From a checkpoint of a small mixture-of-experts model trained on Wikipedia: 8 layers.
Below are experts of layer 2 (counted from 0) of a mixture-of-experts language model. Rows are named router (the router's row for the expert), gate (a neuron's input weights, with its number), up (a neuron's input weights, with its number) and show model dimensions 0-127. Each number is 200 + 30 x the weight over its row's rms, rounded and kept within 0 to 999.
Before each expert's rows: a language model's description of what the expert responds to; "mostly gets" lists some tokens that are sent to it at least half of the time. This comes from a sample of Wikipedia text that the model never trained on.

# expert 23
Description: Personal first names. Given names and initials that begin a person's full name, often in tables, lists or after "by", such as John, Robert, J., R.
mostly gets: " John", " J.", " David", " Michael", " M.", " George"
router,130,189,224,221,182,228,211,174,196,185,208,235,227,214,212,224,188,225,204,198,212,189,213,203,221,208,196,220,164,192,155,192,196,175,179,182,163,158,180,196,213,225,216,181,209,177,242,218,172,174,223,240,188,174,204,148,205,212,200,231,195,242,130,205,173,275,197,215,181,207,228,228,191,169,226,233,205,217,153,204,256,126,230,206,211,212,224,237,190,191,221,237,263,199,219,168,216,220,184,162,214,197,216,174,230,232,248,173,215,201,193,193,189,194,192,211,208,172,209,166,196,202,217,198,189,255,220,210
gate0,201,250,188,255,213,154,224,207,173,214,193,203,182,182,203,163,211,188,200,186,177,209,173,220,148,196,176,191,215,230,213,196,266,157,205,219,182,245,232,223,199,212,170,189,207,166,267,211,229,213,273,210,202,240,191,170,230,190,213,222,235,190,198,190,233,211,203,150,242,158,160,216,128,218,165,180,203,225,216,253,163,230,145,234,212,215,172,155,198,199,239,215,253,176,152,177,202,229,184,157,152,160,176,164,225,173,239,204,149,209,221,238,214,219,169,135,203,186,247,183,197,222,218,174,188,202,166,161
up0,180,218,246,227,226,190,173,206,164,224,180,223,209,180,215,203,157,136,196,184,197,155,207,240,216,158,246,270,196,193,190,172,261,158,176,222,187,225,185,159,173,244,204,170,227,238,179,179,181,214,234,191,209,235,201,218,223,176,227,221,148,194,217,202,223,184,217,132,150,134,145,189,153,204,158,151,178,235,144,180,274,231,199,121,202,167,220,188,163,177,206,182,128,170,238,216,189,201,190,178,176,175,215,168,217,167,153,226,182,203,215,256,146,226,178,168,160,202,193,210,187,172,189,185,175,216,183,223
gate1,185,199,231,207,167,153,226,202,207,198,167,183,215,207,190,195,230,211,217,223,154,155,167,203,215,181,175,241,175,195,220,164,195,239,205,219,192,206,253,157,200,199,213,172,241,202,241,181,206,250,266,247,215,280,195,179,189,199,254,251,192,217,179,207,238,173,242,245,178,139,219,218,185,210,196,210,214,242,156,168,239,218,183,220,185,206,184,220,199,235,202,215,203,221,168,184,230,195,195,229,196,214,203,196,170,161,187,205,172,178,237,192,170,176,122,207,249,171,198,187,198,215,266,174,174,182,210,210
up1,152,205,215,245,210,190,183,154,173,213,241,187,180,126,184,185,171,186,207,220,248,196,246,181,230,211,183,220,202,186,196,220,136,229,252,201,263,185,192,188,211,214,184,214,205,207,190,168,206,234,273,182,158,237,218,192,160,203,210,184,182,184,235,219,261,174,193,175,179,190,205,200,185,165,219,234,231,167,220,184,199,242,185,186,208,188,198,211,191,181,199,128,288,187,166,170,263,215,230,178,145,211,205,197,212,142,166,200,187,205,210,264,197,168,260,147,170,189,200,199,205,172,245,228,236,176,210,206
gate2,198,157,197,241,196,201,247,218,212,160,219,138,215,190,225,216,190,211,195,227,226,211,202,154,186,217,121,251,172,150,240,169,178,245,249,234,242,199,227,183,180,241,198,222,203,171,236,197,248,183,193,174,162,193,172,188,184,200,231,223,218,195,178,216,196,195,211,235,183,180,157,253,206,183,177,221,186,160,242,191,126,243,228,221,169,190,207,221,156,175,194,186,162,180,170,218,260,155,170,255,164,207,211,165,230,217,224,172,241,197,213,245,250,199,205,201,199,163,190,198,202,206,184,169,196,203,176,294
up2,271,197,191,213,212,221,171,231,158,176,254,144,200,198,188,183,230,190,183,174,167,207,211,192,181,214,233,202,196,186,188,274,184,183,165,232,145,325,217,238,218,252,184,197,245,220,171,205,176,249,196,223,293,176,214,228,212,207,187,168,214,250,250,139,212,210,175,200,223,148,217,178,229,205,211,229,247,188,150,234,164,214,212,177,179,189,244,181,232,193,174,175,199,213,151,215,193,230,263,166,143,187,193,199,164,202,178,210,160,262,199,196,215,196,227,196,232,217,213,186,246,182,268,236,223,210,200,172
gate3,229,205,253,208,227,217,165,198,190,192,280,199,176,167,228,233,200,191,199,177,198,287,303,181,219,131,225,226,204,208,208,191,173,239,203,198,176,173,225,180,238,151,168,212,210,184,162,241,170,224,167,181,191,143,223,184,168,154,173,183,199,170,226,198,217,254,227,210,198,196,198,204,159,115,185,148,288,169,218,210,146,174,201,180,187,152,181,194,217,201,170,175,235,169,257,215,210,235,237,186,177,216,180,169,210,193,209,177,171,180,225,188,171,208,198,135,164,209,217,181,218,207,179,213,195,207,220,235
up3,222,196,153,184,180,215,209,178,204,160,185,211,190,191,184,208,164,243,162,247,192,196,192,176,235,194,198,203,186,190,189,205,183,149,188,205,219,261,218,206,215,213,221,158,165,192,167,216,183,152,205,158,180,220,208,209,218,169,164,172,216,205,188,170,204,211,183,194,249,142,180,210,173,235,263,199,196,173,204,199,188,208,232,213,213,238,178,211,193,173,166,182,184,234,215,193,248,174,173,175,167,168,190,203,251,145,191,168,222,188,211,125,217,253,189,200,191,218,215,187,194,134,228,154,184,214,225,121
gate4,245,233,216,218,191,176,176,227,180,214,136,222,176,286,189,212,193,163,250,207,234,200,207,217,240,176,224,253,211,194,193,191,176,157,248,190,238,188,219,189,228,169,206,157,218,192,224,187,151,224,234,214,182,160,172,180,175,181,219,225,188,196,244,236,240,177,191,208,187,236,152,230,151,229,204,196,235,147,286,230,175,186,180,219,202,157,170,213,226,263,222,225,250,193,229,129,168,212,210,209,166,226,168,185,212,272,229,165,189,204,222,202,260,213,151,240,195,230,210,219,235,219,239,151,191,258,153,170
up4,217,215,159,199,195,123,217,177,130,220,222,211,244,168,227,208,201,205,223,177,207,166,244,234,209,220,162,265,181,156,218,221,183,218,169,163,210,196,202,179,226,222,206,250,156,220,186,196,186,153,209,208,143,152,194,240,224,196,157,210,229,177,197,173,182,183,148,180,227,200,179,146,228,204,186,213,235,187,186,178,200,262,143,231,270,197,214,179,206,192,186,149,215,187,190,235,219,110,176,229,124,189,207,215,186,183,163,178,143,259,175,163,153,221,193,237,228,187,232,187,192,224,203,158,204,229,180,177
gate5,152,126,223,271,192,235,164,212,243,200,164,257,216,196,201,146,162,208,251,195,184,241,238,161,242,205,184,208,208,194,133,144,177,146,240,206,213,192,202,200,193,162,215,204,206,179,229,242,171,194,301,142,209,179,137,147,205,219,177,289,197,177,142,211,213,223,216,222,204,194,160,142,224,197,202,190,171,210,248,202,175,209,212,244,207,169,195,193,215,195,201,218,176,180,228,245,234,177,187,179,217,144,183,192,208,228,198,152,187,186,192,210,189,212,156,192,156,190,220,185,196,203,212,158,175,183,205,236
up5,186,186,137,209,182,183,218,179,189,239,183,199,202,150,212,188,241,225,210,201,192,187,194,242,221,203,219,219,233,162,213,204,171,211,211,192,220,192,149,189,196,159,264,191,229,219,207,251,162,200,207,258,142,193,192,212,156,211,219,190,164,186,168,179,206,199,193,168,159,284,222,160,173,123,190,169,139,188,243,182,234,196,178,243,244,171,249,218,162,209,184,211,206,184,164,220,195,187,207,132,212,156,232,176,203,254,239,243,209,185,159,241,185,157,151,203,200,261,147,163,187,198,176,188,176,174,180,206
gate6,177,171,249,174,209,225,214,227,204,150,197,182,191,226,207,180,260,236,174,208,158,214,259,207,222,190,179,213,174,198,222,158,212,155,187,204,236,152,242,168,178,202,159,237,236,206,235,242,181,230,179,193,256,174,224,169,194,231,185,247,221,211,185,192,177,201,217,222,157,217,221,201,190,212,230,236,163,174,234,216,255,203,199,200,195,196,214,206,252,241,205,213,219,187,196,160,187,185,189,225,207,195,194,230,192,204,204,143,185,170,172,208,246,161,159,160,241,163,218,197,257,187,284,176,186,192,168,242
up6,187,209,150,189,248,135,212,176,227,225,173,153,251,233,163,185,213,160,217,221,204,172,146,215,152,192,184,199,226,169,190,221,211,244,209,199,234,214,208,243,211,140,179,178,227,192,217,276,202,226,161,171,193,237,216,185,209,159,164,204,187,194,201,160,198,200,195,172,188,206,160,217,192,156,190,236,212,232,159,202,261,180,200,182,185,201,157,210,194,182,231,208,188,206,194,285,164,178,186,238,218,199,167,196,138,192,162,213,201,202,181,206,162,172,175,183,164,203,206,151,224,185,240,224,199,203,232,196
gate7,177,231,183,185,217,227,181,201,176,192,234,182,248,220,172,264,202,228,185,166,217,159,148,185,217,181,171,208,204,165,205,164,256,165,246,192,207,199,233,187,217,205,218,199,209,212,220,210,206,220,182,143,201,161,234,180,194,168,207,214,216,196,190,225,201,254,226,192,198,154,148,155,124,161,195,214,205,185,189,219,175,196,186,201,205,213,180,228,212,202,210,119,202,278,170,233,166,200,216,231,211,192,208,152,273,208,180,203,152,161,222,222,251,194,228,224,195,161,177,208,226,215,236,245,209,194,209,175
up7,193,196,154,225,202,223,231,215,188,214,228,165,185,181,171,235,129,212,192,145,186,236,212,204,204,208,213,165,170,177,163,258,204,194,199,202,257,233,198,192,201,180,141,222,199,211,194,160,238,226,228,203,230,177,257,222,201,225,202,213,217,214,187,228,221,148,174,173,210,209,154,180,153,185,177,243,245,193,189,214,142,191,156,179,249,203,204,230,180,175,219,222,234,208,205,198,162,206,200,211,261,190,187,165,226,234,202,225,167,226,217,192,170,186,288,176,185,187,183,233,209,268,213,224,246,222,182,181
gate8,192,187,238,216,200,186,179,173,247,185,155,237,219,255,206,205,255,192,228,193,182,214,173,194,181,228,232,115,210,198,201,232,208,184,245,224,187,192,169,242,200,236,181,205,183,255,212,194,248,198,179,135,176,216,232,143,196,184,204,209,124,159,158,254,219,255,168,262,180,185,189,198,209,107,176,182,199,223,192,152,276,213,232,205,239,215,177,231,244,151,191,160,218,164,212,186,175,252,252,224,255,218,187,191,189,195,206,178,221,223,176,183,178,215,195,156,229,211,237,253,189,236,174,220,235,237,188,148
up8,227,207,216,150,180,154,233,213,157,193,195,230,207,236,224,211,238,204,144,179,219,149,182,206,257,263,262,199,201,176,259,194,199,216,215,189,169,246,206,203,261,216,174,129,236,218,173,210,235,184,174,220,212,233,218,228,185,221,168,195,257,146,193,191,184,199,210,232,158,213,170,159,172,200,155,244,175,176,164,191,185,262,218,212,187,222,219,221,222,189,216,157,189,158,151,185,221,190,225,220,169,192,227,180,200,132,213,207,188,195,196,226,225,222,178,196,205,254,207,181,149,173,201,175,202,233,227,175
gate9,181,202,186,175,198,274,144,198,250,150,188,175,184,221,190,208,179,216,171,239,150,202,191,179,246,233,212,155,207,213,166,208,248,187,209,176,213,163,174,247,206,189,214,169,137,179,246,190,200,209,219,208,237,245,214,165,177,166,237,192,193,153,212,114,179,200,134,208,221,211,183,175,187,232,277,200,179,183,166,187,201,136,218,226,194,238,201,149,212,185,172,216,208,249,188,143,206,209,266,233,208,164,178,170,197,188,212,216,165,170,216,180,234,204,207,256,225,188,212,224,195,219,242,167,182,196,209,184
up9,227,197,267,219,232,182,181,228,197,160,187,221,140,198,210,171,191,243,245,189,169,200,195,226,174,187,242,226,204,206,200,223,198,221,225,194,176,220,216,182,153,179,172,223,234,264,114,215,192,229,192,152,168,244,192,213,187,238,203,147,155,166,218,161,263,251,205,161,131,200,207,202,162,212,215,223,211,229,282,184,191,196,191,218,188,247,194,192,197,171,273,135,238,171,233,210,174,233,185,200,177,196,236,147,194,170,185,188,233,192,203,218,237,193,225,178,195,186,190,212,222,213,191,232,204,236,216,222
gate10,148,223,180,209,218,187,174,203,221,263,254,125,179,189,166,156,176,199,197,272,210,194,199,234,203,230,197,208,147,185,190,225,190,260,201,243,222,174,198,173,182,196,190,238,196,167,197,191,221,155,170,155,106,203,170,176,164,186,186,188,206,166,182,166,146,181,185,190,215,212,202,214,191,257,192,207,235,183,196,189,231,179,192,177,143,249,229,187,257,236,235,247,184,232,167,270,172,209,186,244,212,235,179,207,241,240,193,191,169,187,245,225,201,242,212,196,198,200,196,180,208,166,199,231,207,177,185,180
up10,172,186,226,260,214,188,174,241,265,224,156,152,184,217,174,173,180,229,228,227,185,213,234,201,183,189,224,228,307,243,205,172,225,208,166,199,205,193,265,197,203,302,199,165,210,187,211,214,185,211,246,204,233,145,247,189,214,168,229,237,155,217,235,184,196,221,265,154,185,220,219,199,214,196,184,178,212,203,192,238,237,201,212,187,181,237,193,217,203,206,218,207,256,156,193,225,149,191,166,128,224,266,178,157,191,218,141,167,199,243,183,180,188,159,211,171,196,197,263,190,243,268,196,214,202,230,158,169
gate11,178,205,188,204,175,201,175,216,172,214,140,191,206,224,173,171,191,175,203,222,178,234,231,165,212,221,202,209,258,213,136,196,183,165,218,142,206,176,202,197,172,181,206,221,152,155,242,183,155,219,230,218,181,179,172,216,209,256,176,224,195,197,180,212,155,175,205,193,210,204,200,170,201,219,199,185,174,237,269,175,171,166,120,206,181,213,191,205,235,258,218,237,228,186,219,187,182,235,168,187,198,187,211,254,267,233,225,196,222,199,239,191,241,197,202,163,205,249,181,169,183,237,203,218,237,187,222,188
up11,226,135,182,227,163,152,209,215,140,208,242,135,198,166,195,170,213,205,179,251,156,198,148,187,262,196,210,157,233,165,240,168,215,199,201,211,186,226,181,148,213,194,240,142,226,168,191,219,210,192,215,193,216,193,236,190,157,170,206,182,182,252,165,202,215,211,219,161,202,252,232,157,239,191,226,205,135,180,189,222,182,204,202,165,197,230,253,165,255,208,227,201,243,248,237,190,196,166,255,199,248,229,230,173,228,178,228,218,202,173,201,184,164,218,187,255,129,213,185,223,165,193,150,206,197,227,262,191
gate12,167,158,235,193,196,157,181,197,238,225,184,216,223,215,167,161,232,208,279,210,230,185,179,253,201,191,216,186,171,222,142,210,262,232,179,182,162,192,209,261,201,202,213,197,176,189,215,169,215,184,184,159,211,191,193,173,283,234,225,198,178,210,220,174,179,204,204,178,223,183,200,144,181,169,212,220,188,233,205,262,213,181,227,255,225,188,188,201,241,154,167,180,156,224,193,220,147,252,206,199,205,182,229,226,245,235,221,182,268,149,178,198,219,182,253,214,184,216,162,183,151,215,225,235,179,246,181,183
up12,177,194,234,181,257,212,212,194,172,199,235,187,208,173,158,181,158,174,192,250,202,225,178,151,180,166,164,196,208,214,123,226,232,177,148,212,195,203,202,198,172,141,188,234,167,202,188,182,174,222,179,206,229,193,221,209,175,247,194,225,198,210,265,194,230,218,175,228,156,169,162,186,210,261,232,219,257,239,232,218,209,176,174,185,181,184,199,202,253,201,215,238,205,175,195,207,226,214,249,210,181,212,209,153,97,166,192,181,206,240,233,195,219,165,221,151,244,128,238,189,148,220,206,196,249,252,218,167
gate13,182,187,197,128,185,229,158,199,238,173,212,192,213,198,180,188,233,179,197,255,217,242,222,236,230,245,218,204,168,210,193,202,222,179,199,199,204,238,213,216,216,163,192,175,158,258,244,233,175,196,247,204,181,146,163,165,193,199,292,201,214,232,216,239,172,175,189,236,243,257,205,229,149,257,221,228,250,194,170,168,231,138,192,193,217,245,180,200,222,203,217,221,197,199,193,188,183,230,207,196,215,242,206,168,246,216,189,211,226,125,205,159,215,201,141,172,180,212,169,217,211,258,235,181,151,151,158,210
up13,187,234,278,243,192,189,220,202,219,261,162,180,202,204,240,230,209,198,190,159,157,198,194,230,148,232,193,165,195,203,215,232,212,220,222,179,150,199,220,227,151,241,194,199,209,218,181,147,227,234,184,227,220,188,177,218,220,173,244,178,199,155,198,209,152,269,172,226,139,184,215,225,142,191,196,197,210,159,191,208,130,229,179,205,172,149,211,205,219,222,152,141,179,211,189,190,179,151,210,173,221,165,219,220,190,195,223,147,185,160,198,190,209,182,195,213,197,139,200,198,190,210,216,258,250,244,188,221
gate14,201,135,251,222,205,231,191,204,182,227,254,265,205,217,175,160,191,188,225,225,189,198,244,187,153,175,191,247,263,203,211,225,209,166,197,201,147,229,200,162,215,184,217,206,188,172,291,196,116,161,267,226,173,207,194,196,194,138,199,193,171,188,192,216,218,213,255,183,245,234,197,255,199,203,153,201,216,183,167,202,203,177,265,174,193,227,125,201,232,206,266,171,184,211,186,205,214,188,191,178,220,180,248,223,210,161,175,176,222,212,201,173,251,223,248,215,249,175,185,170,218,175,178,193,179,183,227,229
up14,219,169,170,227,169,170,194,156,171,271,212,218,183,201,274,177,174,171,181,166,173,202,171,219,179,172,244,183,233,223,176,172,253,225,186,203,156,177,207,201,204,219,231,179,193,212,162,182,170,182,208,122,163,216,159,197,226,182,256,236,164,179,203,196,185,180,193,134,181,226,204,231,187,150,152,186,155,182,171,200,193,197,225,220,222,148,213,223,206,208,205,251,137,213,237,155,166,270,202,189,190,191,199,196,221,178,213,202,208,180,257,282,189,191,196,204,228,234,189,173,194,231,138,184,182,181,211,265
gate15,189,175,239,209,177,203,172,156,166,169,240,218,209,160,225,177,160,91,206,246,239,197,191,187,240,185,150,172,189,217,223,223,241,205,190,210,185,209,223,259,204,210,214,249,170,202,212,237,177,154,226,141,229,196,212,205,171,178,216,156,194,173,182,162,141,206,182,192,174,229,234,253,173,180,264,150,186,183,260,233,217,172,219,181,177,180,198,248,212,255,212,226,193,197,147,178,234,182,218,191,218,177,218,232,178,146,147,190,193,214,231,173,211,162,218,238,192,193,198,263,234,233,224,183,189,230,262,134
up15,205,181,173,193,218,172,152,199,189,215,178,235,179,185,192,245,156,130,181,228,222,201,208,193,152,167,182,229,193,218,248,166,180,200,193,189,197,190,213,183,163,235,220,176,207,149,168,214,154,178,203,171,172,190,221,182,190,212,239,194,225,157,165,184,243,219,178,214,140,204,191,260,208,169,224,216,197,256,199,112,220,217,171,241,211,218,227,244,214,216,184,224,185,148,179,242,213,197,201,264,204,229,205,226,164,199,152,192,165,211,193,248,180,164,252,174,198,230,191,220,129,195,187,162,174,191,175,207
gate16,184,187,233,161,232,174,200,177,243,163,201,183,222,167,186,224,126,169,210,195,244,193,190,219,255,186,273,169,215,147,209,224,162,154,227,116,236,214,189,232,221,174,221,213,170,202,227,238,189,179,213,226,213,199,231,225,223,226,231,241,270,241,162,232,197,148,204,210,182,215,192,216,260,207,200,181,197,216,161,260,218,179,158,178,212,199,198,165,174,198,169,223,193,216,205,187,230,170,199,190,231,196,181,167,199,238,172,157,223,192,144,188,196,196,225,206,179,171,151,164,210,233,213,221,223,228,182,211
up16,172,215,200,137,251,184,190,232,198,220,174,214,209,222,192,218,245,201,178,119,217,242,205,168,185,235,168,175,213,204,233,212,215,252,199,182,162,176,216,184,208,197,189,195,180,198,271,168,199,147,273,193,202,215,201,169,206,157,243,230,162,218,219,241,222,167,173,193,240,173,186,153,195,201,194,223,208,182,183,168,220,190,206,171,243,205,156,236,202,197,194,144,204,221,239,197,222,213,192,210,174,180,178,248,237,191,207,157,216,190,156,147,212,246,156,177,216,208,162,223,209,197,167,185,178,239,166,198
gate17,216,128,201,261,226,223,215,201,209,203,223,168,243,136,216,216,177,192,159,252,204,219,254,122,252,209,189,265,210,186,161,181,222,223,215,221,193,161,205,192,119,170,163,200,223,148,237,259,146,194,257,185,269,226,216,184,200,180,218,197,208,181,207,156,171,232,245,242,178,208,223,227,193,223,215,223,226,173,255,255,152,180,225,163,148,155,188,210,199,171,195,188,202,218,213,188,206,193,207,179,163,211,232,168,145,174,232,161,243,185,241,192,160,189,187,153,207,169,229,224,243,219,243,204,227,216,215,236
up17,236,218,194,208,231,203,177,174,155,236,208,193,145,173,173,204,202,206,210,199,183,202,156,227,167,204,189,228,213,169,210,168,194,247,197,204,232,202,191,197,188,205,230,171,164,238,147,193,217,204,191,221,172,219,180,202,199,183,191,209,254,218,181,223,161,118,171,154,234,125,204,228,203,210,207,139,229,218,175,181,219,258,186,203,193,199,184,189,174,239,170,184,233,203,175,208,191,126,145,237,198,219,189,212,224,146,183,240,199,242,129,190,187,223,202,191,191,186,190,202,155,247,201,216,233,183,171,199
gate18,182,133,232,221,197,214,191,198,249,264,207,237,155,242,208,151,150,186,255,263,179,140,202,184,197,222,223,198,137,179,204,168,224,201,175,248,175,164,130,197,215,210,240,200,164,179,181,214,183,236,215,213,207,152,190,245,209,174,183,241,221,215,187,195,160,202,243,170,168,227,184,222,172,174,161,192,191,161,199,220,256,235,202,233,187,213,125,183,235,196,215,158,191,159,177,272,250,151,241,166,236,182,192,243,198,199,230,204,211,183,211,169,226,202,217,210,197,211,245,173,164,232,219,201,235,208,206,151
up18,182,233,216,187,156,197,154,225,214,193,205,203,197,106,219,198,189,212,149,264,181,192,189,184,248,210,177,217,135,189,217,221,176,235,211,197,232,216,198,216,265,191,170,187,233,176,179,241,215,200,192,230,238,188,177,175,258,198,173,162,230,199,204,205,185,222,210,179,209,208,222,185,194,174,161,183,233,225,200,209,177,195,189,188,211,238,197,229,201,140,208,242,227,207,159,187,167,236,241,165,120,236,178,202,153,172,163,239,139,183,185,255,190,206,171,206,187,210,235,230,207,135,205,175,181,153,159,214
gate19,191,244,172,250,213,235,231,271,229,203,180,142,175,208,222,275,235,169,247,195,192,225,226,153,256,232,190,217,221,251,194,218,234,191,214,242,238,156,220,183,224,186,195,240,209,233,215,269,216,196,177,179,221,169,229,165,157,168,214,183,181,223,251,224,205,224,202,248,201,174,199,217,213,159,181,204,173,171,209,216,237,180,124,192,202,200,152,186,226,197,209,175,252,155,155,230,226,222,163,229,175,177,208,232,232,154,168,189,203,127,215,169,230,211,214,172,282,215,228,242,213,189,271,188,177,234,163,158
up19,229,171,160,170,217,214,178,211,196,147,194,217,222,227,198,211,217,149,176,190,226,149,226,256,212,244,210,195,266,177,234,220,202,214,209,207,203,219,202,205,166,208,191,181,213,191,205,140,206,173,142,178,166,205,213,238,157,157,191,214,153,183,190,183,180,207,167,197,177,230,153,235,196,213,179,216,205,185,156,196,185,195,223,223,205,166,156,202,289,237,221,152,174,217,209,212,226,198,240,202,181,160,216,213,180,211,134,209,194,209,212,221,185,240,269,151,185,194,212,201,214,198,182,221,213,134,166,191
gate20,175,211,176,214,212,182,176,224,191,200,253,249,168,185,186,199,217,137,223,147,202,213,249,251,173,159,225,206,162,214,224,278,169,124,191,212,227,220,256,149,184,214,184,186,198,209,191,191,207,188,260,211,195,247,210,184,179,235,181,225,185,183,148,170,198,206,183,177,154,189,191,239,211,224,215,214,200,210,199,199,210,217,248,208,196,175,212,236,181,204,148,185,200,225,218,201,238,196,199,223,172,156,182,216,215,206,223,220,204,181,210,202,204,157,218,199,277,131,269,139,225,224,194,223,157,190,179,218
up20,207,168,237,206,172,162,149,186,211,168,230,229,186,222,188,211,253,208,191,153,179,217,193,164,210,167,198,148,202,245,237,183,156,109,214,254,158,279,222,161,257,254,245,158,258,208,205,179,215,211,227,193,205,214,238,242,192,233,192,192,171,212,225,196,179,164,181,198,203,213,214,185,206,194,213,159,134,236,190,210,219,177,226,148,208,180,235,220,234,151,160,207,177,241,180,198,196,202,229,219,162,165,202,235,169,163,189,232,237,181,208,211,239,156,220,160,210,214,196,181,212,160,223,202,202,182,241,197
gate21,183,183,198,177,249,183,149,199,152,233,214,174,187,156,213,200,170,192,256,214,215,199,283,204,179,160,201,196,203,214,172,186,161,224,225,130,173,179,190,191,183,224,176,270,241,188,222,220,137,238,237,172,203,205,186,157,190,190,191,226,220,185,145,192,155,140,199,147,189,251,239,239,155,121,228,187,246,225,233,177,187,213,185,193,203,232,176,226,212,228,156,172,231,221,219,201,180,158,166,199,192,224,183,179,246,207,208,161,214,230,199,172,244,169,227,173,249,173,215,233,247,221,210,234,180,215,263,241
up21,262,230,252,186,215,222,187,178,189,145,229,234,196,172,206,216,224,146,257,217,225,219,204,137,186,189,183,162,177,180,193,257,183,196,213,155,174,217,284,251,197,137,197,246,218,192,238,193,146,193,193,275,210,162,215,139,215,210,222,225,195,218,191,208,158,193,166,239,221,248,187,126,178,189,200,220,235,225,234,203,225,159,207,189,207,219,194,162,172,202,194,193,230,173,142,168,210,234,214,214,198,177,253,239,153,192,214,203,236,164,216,156,171,221,137,206,173,173,253,199,196,201,179,176,177,207,212,229
gate22,231,228,214,185,203,208,246,241,230,206,184,218,208,184,176,195,247,206,238,148,189,202,169,192,134,190,208,207,222,210,161,205,207,176,210,162,198,192,239,193,206,212,200,172,177,186,202,192,207,126,203,160,155,173,205,218,199,240,217,227,157,176,259,220,255,250,141,174,173,192,199,206,223,207,216,181,115,193,196,238,159,231,176,231,201,188,171,177,227,181,185,207,279,171,206,188,157,229,220,194,243,186,173,165,180,217,192,200,256,156,190,220,189,237,184,252,188,194,221,187,212,192,176,232,208,209,214,172
up22,226,181,159,180,195,177,196,186,251,133,227,223,185,213,249,169,232,223,194,192,206,253,270,222,228,202,239,204,205,229,167,184,150,221,222,196,201,232,236,190,220,215,182,211,222,189,266,215,194,172,225,160,185,181,199,194,231,166,171,226,146,208,191,231,175,225,223,244,245,162,153,219,189,164,209,229,172,171,222,197,173,229,203,197,182,154,191,174,217,246,208,155,160,199,174,212,189,194,171,198,171,235,176,238,249,217,176,228,161,205,236,215,214,206,160,191,193,235,201,244,260,196,219,142,197,140,182,167
gate23,165,195,233,158,220,173,211,190,205,205,197,175,211,220,154,209,207,201,177,193,173,163,188,231,195,190,213,181,201,232,257,144,163,171,173,236,204,192,209,193,169,190,186,242,180,210,202,145,222,182,195,230,189,216,196,173,198,231,168,221,182,222,226,273,193,167,205,189,182,210,176,218,180,209,212,199,202,191,252,165,218,208,234,206,210,171,199,209,161,165,212,151,228,172,203,227,212,149,188,187,208,207,199,141,165,171,218,180,186,197,215,252,162,154,195,158,151,234,184,178,198,206,211,213,243,211,211,204
up23,158,149,213,229,254,112,160,201,159,248,277,181,156,174,224,192,228,147,231,245,183,192,211,148,263,248,241,217,177,244,175,177,207,219,207,205,242,197,207,176,191,184,211,228,207,214,154,229,257,191,206,172,159,183,165,163,212,230,174,225,181,179,231,177,174,228,202,197,252,154,175,167,207,185,178,181,177,244,229,242,234,180,225,230,202,179,185,247,177,160,198,178,243,231,191,242,184,229,192,168,199,229,175,169,264,137,215,176,194,255,144,196,208,163,145,204,184,165,198,191,186,194,239,179,213,179,222,183
gate24,178,189,213,130,233,230,162,210,267,221,203,246,196,179,183,227,199,140,228,212,225,194,176,214,233,229,190,198,211,140,180,208,169,197,215,175,207,175,210,214,215,224,243,121,152,209,212,179,228,258,195,166,197,216,188,222,187,112,184,231,239,180,232,219,133,195,179,209,192,183,184,178,223,198,213,202,155,193,240,204,223,183,193,206,230,190,197,243,186,200,191,205,196,273,199,187,218,209,238,200,285,234,219,236,224,238,221,184,172,170,215,170,237,245,205,213,207,247,188,203,187,168,216,181,178,180,203,190
up24,194,229,164,165,200,265,170,156,185,218,253,193,187,204,203,233,168,220,202,263,173,252,140,148,267,170,174,216,160,132,158,180,196,242,218,213,204,185,216,170,247,235,182,242,187,172,187,239,205,151,202,170,178,188,177,209,144,186,202,240,212,217,154,191,153,190,279,173,219,231,168,221,176,168,227,185,194,142,186,179,194,183,219,169,180,169,187,257,149,214,213,240,208,206,164,220,149,164,219,192,252,261,186,200,226,195,184,193,176,216,246,224,154,211,217,166,226,209,218,157,255,207,182,222,221,226,219,226
gate25,194,189,200,151,194,257,211,268,150,210,150,218,181,243,233,225,163,234,209,262,245,174,173,190,246,197,158,192,189,217,165,188,215,172,200,241,107,170,242,152,224,229,223,189,192,148,214,184,181,219,220,202,209,216,184,164,209,211,218,216,206,204,210,146,203,207,187,256,152,144,175,235,195,243,219,182,208,208,187,179,207,165,239,225,215,190,197,239,182,183,190,227,161,244,230,192,234,175,212,175,152,201,197,201,248,170,280,175,193,184,227,186,192,204,188,203,231,194,165,176,211,191,224,117,170,172,195,210
up25,155,181,206,222,182,246,211,223,158,199,184,232,207,212,197,190,192,258,242,224,167,174,171,200,214,233,188,150,153,230,167,243,217,179,189,227,156,190,185,202,236,191,195,196,165,220,171,205,175,210,209,142,192,198,222,196,191,224,218,237,214,259,216,235,116,209,194,224,215,228,189,169,162,220,201,256,163,197,156,163,179,142,222,228,258,192,222,203,210,225,218,213,175,176,232,208,219,212,234,200,182,240,177,184,267,164,164,234,203,218,201,192,201,196,135,193,183,236,217,151,188,204,195,202,220,204,161,245
gate26,205,204,196,264,231,190,144,207,184,193,158,245,180,157,235,174,202,136,245,208,174,250,154,202,188,245,221,237,218,185,195,205,187,187,289,255,223,234,232,186,182,235,200,221,235,209,303,217,174,176,234,175,226,240,203,165,182,217,265,208,179,251,206,182,228,235,188,187,243,222,191,209,199,227,205,178,170,181,203,158,231,159,266,175,227,231,176,183,229,226,180,187,208,175,231,155,187,183,173,230,216,178,195,196,234,171,228,196,215,186,236,173,199,226,211,263,191,199,178,246,254,216,151,208,226,197,218,193
up26,271,246,194,222,193,245,187,244,218,206,194,175,189,185,230,214,199,217,172,189,208,275,184,134,171,205,182,220,186,209,213,213,172,157,219,223,133,238,194,199,209,141,175,140,230,140,205,214,206,192,181,179,194,202,126,220,201,201,179,223,171,173,225,227,230,177,156,152,217,182,204,232,194,216,263,278,173,222,157,259,228,222,146,206,184,219,173,225,172,211,193,205,198,189,194,235,147,206,238,192,262,187,239,175,211,212,267,196,184,168,204,248,190,221,209,213,151,202,213,201,173,160,267,221,189,219,214,146